From a checkpoint of a small mixture-of-experts model trained on Wikipedia.
Size: 9 layers, width 256, vocabulary 3785.
Training: a variant of Adam for the experts, 306M tokens, 4689 steps.
Below are experts of layer 4 (counted from 0) of a mixture-of-experts language model. Rows are named router (the router's row for the expert), gate (a neuron's input weights, with its number), up (a neuron's input weights, with its number), down (a neuron's output weights, with its number) and show model dimensions 0-255. Each number is 50 + 10 x the weight over its row's rms, rounded and kept within 0 to 99.
Before each expert's rows: a language model's description of what the expert responds to; "comes before" lists some tokens at least twice as common just after its tokens as in all text. This comes from a sample of Wikipedia text that the model never trained on. Tokens count by the router's weight.

# expert 2
It responds to: Line breaks ending "- Field: value" lines in infoboxes and lists, plus table cells, zeros and semicolons, e.g. Coordinates, Order.
comes before: "-", "\n", "- ", "|", "=", "\n\n"
router:60 37 49 67 38 54 54 65 59 49 60 42 62 53 65 69 59 39 57 55 47 55 55 41 43 50 33 52 45 46 47 37 62 65 66 34 42 47 36 52 68 63 55 64 56 34 34 39 36 36 44 59 60 60 31 54 40 65 34 49 42 48 60 37 57 66 48 75 46 38 51 34 46 55 43 52 42 48 53 59 38 78 46 53 66 49 58 45 55 47 38 38 52 34 57 60 56 56 50 51 53 64 54 39 25 42 53 51 35 52 62 61 40 45 53 50 50 48 49 53 39 32 48 52 44 73 60 46 41 73 60 40 51 58 33 47 49 50 52 48 48 58 58 50 45 67 48 54 58 46 40 54 44 53 56 47 41 58 58 39 46 58 39 67 38 38 56 54 67 48 36 36 59 64 36 56 33 41 38 56 59 56 52 59 49 52 54 36 56 59 70 58 56 58 61 51 39 51 52 62 45 44 55 57 43 43 66 43 62 45 58 54 44 53 47 45 57 32 45 39 49 67 42 74 60 42 38 57 35 56 60 48 70 46 30 63 50 62 46 47 60 57 56 52 38 52 45 35 45 42 47 60 43 61 48 36
gate0:60 58 44 58 25 17 39 59 52 47 50 45 60 53 47 40 70 41 62 63 84 46 67 59 40 39 52 49 58 48 34 43 48 48 43 43 48 56 50 42 45 63 43 39 64 64 48 56 58 59 42 51 82 43 42 53 64 55 52 45 59 46 50 60 40 59 35 58 64 39 54 50 53 54 59 58 46 67 52 40 38 54 55 55 48 57 42 47 63 51 44 44 62 47 32 61 47 56 58 61 43 60 51 48 44 60 51 51 27 42 58 48 42 43 49 49 69 59 30 53 50 51 56 54 52 65 54 51 59 70 61 40 50 53 36 50 43 57 40 45 58 58 45 46 48 51 60 52 42 45 57 40 52 41 41 44 49 61 41 52 51 35 44 46 29 53 45 57 48 59 68 47 54 48 34 43 62 53 41 56 59 66 70 39 41 61 50 63 37 67 34 46 44 70 38 41 43 59 41 57 37 57 60 60 51 50 49 52 38 44 40 55 55 44 61 67 46 79 50 59 47 64 34 47 31 43 41 38 58 49 59 53 50 69 20 49 50 48 52 49 61 48 56 66 47 45 43 57 39 51 62 61 51 60 54 41
up0:53 38 53 47 40 59 53 57 48 41 51 73 41 59 60 54 44 45 39 67 62 56 38 37 40 60 42 45 48 44 48 57 60 54 61 34 47 46 50 45 50 56 56 65 64 54 52 47 50 60 44 42 45 31 42 52 59 57 59 54 50 50 29 42 51 56 48 43 37 37 36 65 57 60 52 53 52 43 50 64 57 37 53 47 46 50 53 57 47 67 37 70 59 51 60 60 43 42 55 51 46 37 55 45 55 49 52 46 41 56 62 36 56 47 34 59 56 64 46 58 37 59 44 58 24 52 65 50 55 55 38 33 30 50 35 44 39 70 64 63 38 67 57 60 48 68 46 48 55 70 64 30 49 39 50 56 47 56 64 43 49 62 53 65 62 39 62 61 61 56 52 54 61 64 55 16 54 48 59 58 52 46 33 52 52 57 40 63 53 57 49 58 55 48 44 34 70 69 66 40 39 33 52 49 58 41 34 48 43 27 62 49 50 32 54 43 47 48 48 45 58 54 68 41 40 52 49 45 55 47 56 42 51 57 62 52 48 65 69 63 57 51 36 37 41 72 50 69 45 50 38 42 48 52 45 32
down0:56 61 46 53 55 61 48 40 38 56 50 59 49 55 45 58 35 39 38 52 39 41 46 38 54 53 57 47 37 51 39 59 34 36 47 49 55 46 55 52 68 57 50 53 61 47 55 46 40 47 68 59 61 45 38 55 61 52 38 35 62 59 55 56 42 44 35 65 63 55 45 49 47 70 69 27 62 70 46 68 54 60 45 50 36 40 49 38 33 40 39 50 32 36 62 72 56 26 51 54 59 52 65 56 45 47 52 47 45 58 56 45 38 50 42 59 47 60 72 53 51 49 56 51 57 48 51 38 68 29 53 67 49 54 35 51 50 46 44 37 56 35 63 46 50 48 46 38 42 52 29 40 62 53 57 32 41 47 50 51 59 32 55 51 59 50 44 43 44 57 51 61 69 59 39 45 54 68 66 43 51 42 29 54 51 56 53 53 53 47 51 56 28 55 54 53 54 48 57 52 60 66 57 54 47 34 54 47 38 55 74 44 44 54 44 58 58 62 36 49 70 56 70 60 43 48 52 33 36 61 28 72 39 38 36 51 54 54 50 65 37 56 55 42 47 67 62 49 46 41 34 34 52 52 50 56

# expert 10
It responds to: Sentence-final periods, often fused with a word ending (s., ing., ).), plus paragraph breaks and empty table cells that close an entry.
comes before: "\n\n", " The", "\n", " He", "==", " In"
router:73 55 70 64 51 57 44 56 52 44 51 42 54 44 60 62 57 45 48 60 58 47 66 43 45 59 50 64 36 40 39 39 63 58 67 29 62 52 45 45 54 44 53 37 46 24 35 38 47 39 58 62 60 64 46 54 54 52 38 60 52 46 45 56 53 43 45 70 52 38 44 43 43 69 46 41 38 38 61 52 53 68 37 53 61 68 54 32 54 35 44 42 50 37 47 66 53 51 37 52 58 64 70 48 36 52 54 34 35 59 47 47 34 42 56 60 53 59 72 46 37 38 60 37 38 53 65 43 55 46 53 46 54 47 48 45 54 44 36 35 56 54 61 39 42 60 48 58 43 33 45 58 36 52 38 49 47 41 53 51 66 46 26 50 41 35 46 46 61 55 49 57 54 80 48 60 40 48 60 48 55 41 61 55 51 57 34 28 47 49 54 68 54 68 53 57 59 39 50 52 46 49 51 51 36 33 41 38 47 53 57 54 57 51 67 41 74 58 48 45 47 42 55 54 52 44 30 46 25 57 47 51 50 41 41 55 54 52 51 46 49 53 54 63 42 61 62 47 44 59 23 58 41 50 56 40
gate1:82 32 45 36 47 60 42 45 30 41 54 50 41 33 53 44 47 62 43 47 50 53 69 49 47 38 34 43 49 54 66 66 51 52 49 34 52 51 62 45 41 63 50 51 49 30 53 43 51 50 59 42 59 47 55 38 52 33 44 71 60 42 48 44 42 52 53 43 56 36 59 44 49 53 59 50 55 42 54 64 52 59 45 45 71 52 52 60 51 61 50 32 52 50 47 70 60 38 43 51 70 46 55 25 41 54 37 52 57 46 45 30 53 46 38 60 64 41 78 50 55 44 58 75 33 40 70 62 60 58 49 45 58 48 50 43 51 54 46 72 49 54 52 49 49 47 41 31 42 41 57 47 79 51 44 36 47 70 57 53 54 43 48 43 49 58 55 51 35 48 53 48 37 42 41 45 55 57 45 41 56 53 52 52 56 52 57 24 49 36 64 49 49 56 40 42 47 50 46 55 57 51 52 56 38 34 61 53 40 58 65 54 31 66 52 43 62 56 54 51 43 66 48 55 46 39 59 33 48 23 47 41 39 52 51 44 55 62 54 66 50 45 42 58 39 61 58 55 55 29 35 38 37 60 52 48
up1:43 42 49 43 44 38 36 69 58 39 45 48 68 55 67 52 50 37 54 40 57 35 53 67 48 53 50 62 53 40 39 49 52 54 36 60 46 48 48 62 53 47 29 65 46 71 43 54 52 38 39 43 43 56 45 66 39 58 31 39 39 68 70 42 46 55 66 58 60 48 38 47 58 49 33 37 49 50 41 38 40 52 61 42 43 39 63 33 60 60 50 42 53 39 61 40 42 57 39 50 28 50 43 54 44 39 63 45 47 56 48 49 55 41 82 46 45 50 40 64 60 43 30 48 60 51 58 43 34 61 57 56 40 55 51 53 50 52 62 59 43 55 46 48 53 57 42 57 56 47 41 35 59 50 60 53 55 54 45 38 33 50 51 52 61 56 62 42 39 44 37 36 58 55 71 39 61 58 51 47 61 62 41 57 48 49 56 54 57 59 53 48 43 24 67 45 53 49 43 64 39 65 44 44 39 48 56 56 55 37 69 38 57 42 26 48 41 47 58 44 57 41 35 55 42 41 44 54 53 47 62 46 23 63 39 61 68 55 45 59 55 38 40 46 68 51 37 34 40 56 72 49 59 49 70 44
down1:49 57 58 52 41 43 44 44 41 42 46 46 45 57 44 51 50 44 50 47 50 55 60 55 70 20 56 49 47 45 51 42 34 48 52 48 45 42 51 60 61 53 30 45 60 56 85 61 53 46 58 59 60 40 56 51 51 44 61 28 52 38 30 46 57 59 60 38 49 67 60 43 55 55 69 54 50 41 52 51 60 41 43 60 36 51 38 60 59 50 74 46 63 40 54 51 40 45 43 54 55 50 29 49 56 50 51 53 52 35 47 42 40 46 56 67 41 39 48 45 56 42 48 52 31 53 52 40 43 69 52 53 24 59 53 57 46 31 32 51 53 56 44 40 29 55 54 64 54 54 41 42 49 57 59 26 41 36 58 47 60 55 50 67 47 69 72 68 45 55 58 56 37 55 45 48 52 61 66 40 68 58 50 54 64 51 40 50 55 32 42 46 58 49 43 62 50 47 47 39 39 34 61 59 45 37 31 33 39 55 35 61 64 36 47 46 58 64 49 44 50 41 41 60 52 55 60 47 62 39 48 52 38 46 48 41 60 33 41 54 51 61 51 39 69 42 45 35 58 46 50 63 52 55 55 24

# expert 26
It responds to: Word-final suffixes ending nouns, especially plurals and abstract nouns: -ings, -ations, -ies, -ues, -ers, -ure, -ice.
comes before: ".", " and", " of", ",", " of the", " in"
router:60 45 49 61 29 56 54 48 55 47 56 51 59 55 52 42 77 46 43 41 50 42 53 41 41 57 49 56 36 51 47 48 68 46 60 47 51 61 52 42 62 54 58 53 46 33 50 37 35 40 66 57 66 45 50 59 40 43 31 48 38 46 40 52 55 54 56 59 41 30 46 41 35 64 36 53 36 50 68 49 54 71 42 57 48 58 60 46 51 36 37 49 55 29 41 58 57 51 47 33 48 37 59 58 39 44 54 46 37 52 61 63 45 47 57 59 47 47 59 39 43 29 61 48 47 46 55 44 47 55 61 41 62 57 59 58 50 52 57 38 47 56 53 55 47 43 50 50 54 52 60 73 52 62 41 37 41 56 77 47 56 71 26 55 40 59 56 42 47 61 48 47 50 65 46 53 46 36 50 61 48 46 60 50 59 63 28 33 43 58 69 70 59 68 72 61 55 35 48 49 59 49 45 58 36 41 50 47 47 49 61 52 37 55 59 38 73 44 37 42 51 47 53 53 66 46 26 38 26 57 55 49 41 34 33 49 51 56 50 68 59 64 46 64 45 54 43 44 47 58 38 57 28 42 44 60
gate1:44 45 39 52 46 45 51 49 55 55 60 44 65 40 80 68 52 60 46 45 53 37 47 49 41 56 55 67 48 53 58 58 47 50 53 57 48 37 48 65 46 41 30 51 38 43 45 52 31 78 38 56 68 59 42 50 42 56 47 60 41 57 58 51 42 56 57 56 59 65 47 33 66 35 43 37 49 36 53 63 50 47 57 62 70 56 44 56 54 38 57 38 45 42 46 48 42 40 46 46 46 52 65 61 43 57 43 39 43 46 58 52 63 68 66 54 42 41 53 53 36 42 30 53 61 54 50 23 48 70 63 40 65 49 46 43 56 43 54 63 52 63 43 50 62 46 47 52 34 56 39 56 41 44 55 41 62 53 57 48 69 55 34 62 24 44 52 68 46 44 59 63 62 39 55 64 53 58 45 41 58 51 44 48 34 43 43 39 27 33 59 55 59 59 47 55 49 47 57 44 48 50 68 67 61 61 43 42 52 50 47 71 60 62 47 49 41 53 25 49 47 44 51 54 36 55 57 54 65 49 42 40 47 55 38 40 30 57 33 50 53 36 44 63 52 55 38 47 55 33 64 47 43 33 51 57
up1:44 49 43 42 44 66 61 54 67 51 60 67 62 38 67 36 65 65 46 45 41 31 52 42 32 64 65 58 64 68 62 64 39 42 55 51 51 63 52 58 41 51 44 57 35 58 45 60 48 51 72 53 63 54 47 52 50 52 49 43 54 60 54 43 52 53 61 31 60 60 48 36 51 33 59 50 66 58 64 75 42 34 42 47 60 52 44 40 40 52 54 50 48 28 38 37 40 54 35 39 44 60 47 55 56 39 61 31 34 41 53 48 51 61 77 60 46 45 45 72 35 59 38 39 27 47 41 41 54 52 50 30 53 46 49 44 46 56 35 34 52 52 60 39 50 40 55 43 57 57 53 56 54 54 61 23 38 42 63 49 48 64 54 63 51 46 47 45 56 49 55 53 47 36 59 61 54 32 44 47 59 48 55 45 44 34 58 33 48 50 69 52 60 70 32 53 58 42 59 46 48 42 47 51 63 54 38 47 64 59 40 56 66 33 55 46 58 58 40 41 63 48 57 55 49 43 64 57 36 36 35 44 54 44 49 37 40 66 36 48 48 51 47 58 38 53 41 51 53 45 50 52 36 56 45 58
down1:62 62 63 43 58 53 58 31 54 58 42 49 55 33 68 53 52 58 45 65 65 40 54 55 34 34 45 60 40 52 46 56 53 55 42 48 40 40 59 59 35 56 30 58 38 50 34 41 70 72 40 53 85 67 41 54 49 51 52 45 39 66 81 22 44 49 51 41 45 40 52 42 52 55 52 40 49 50 48 39 58 43 70 50 54 32 60 53 50 50 41 57 31 52 54 48 54 54 59 39 46 56 52 68 39 53 56 55 62 49 41 60 43 50 42 35 52 55 58 40 63 49 44 60 41 64 54 48 70 56 47 53 59 50 42 43 29 40 46 67 46 61 45 40 61 51 39 54 25 55 48 33 47 53 46 49 63 48 45 47 54 42 51 51 53 50 57 53 60 40 61 47 58 55 53 46 40 58 42 62 48 58 52 64 44 56 60 62 40 43 61 53 55 69 45 56 65 51 58 37 62 67 56 66 47 49 53 40 73 64 36 50 50 42 41 44 58 43 47 46 49 43 56 51 38 30 58 52 51 48 50 39 67 42 44 35 29 56 41 43 33 41 50 58 49 30 49 59 41 40 55 38 56 40 39 50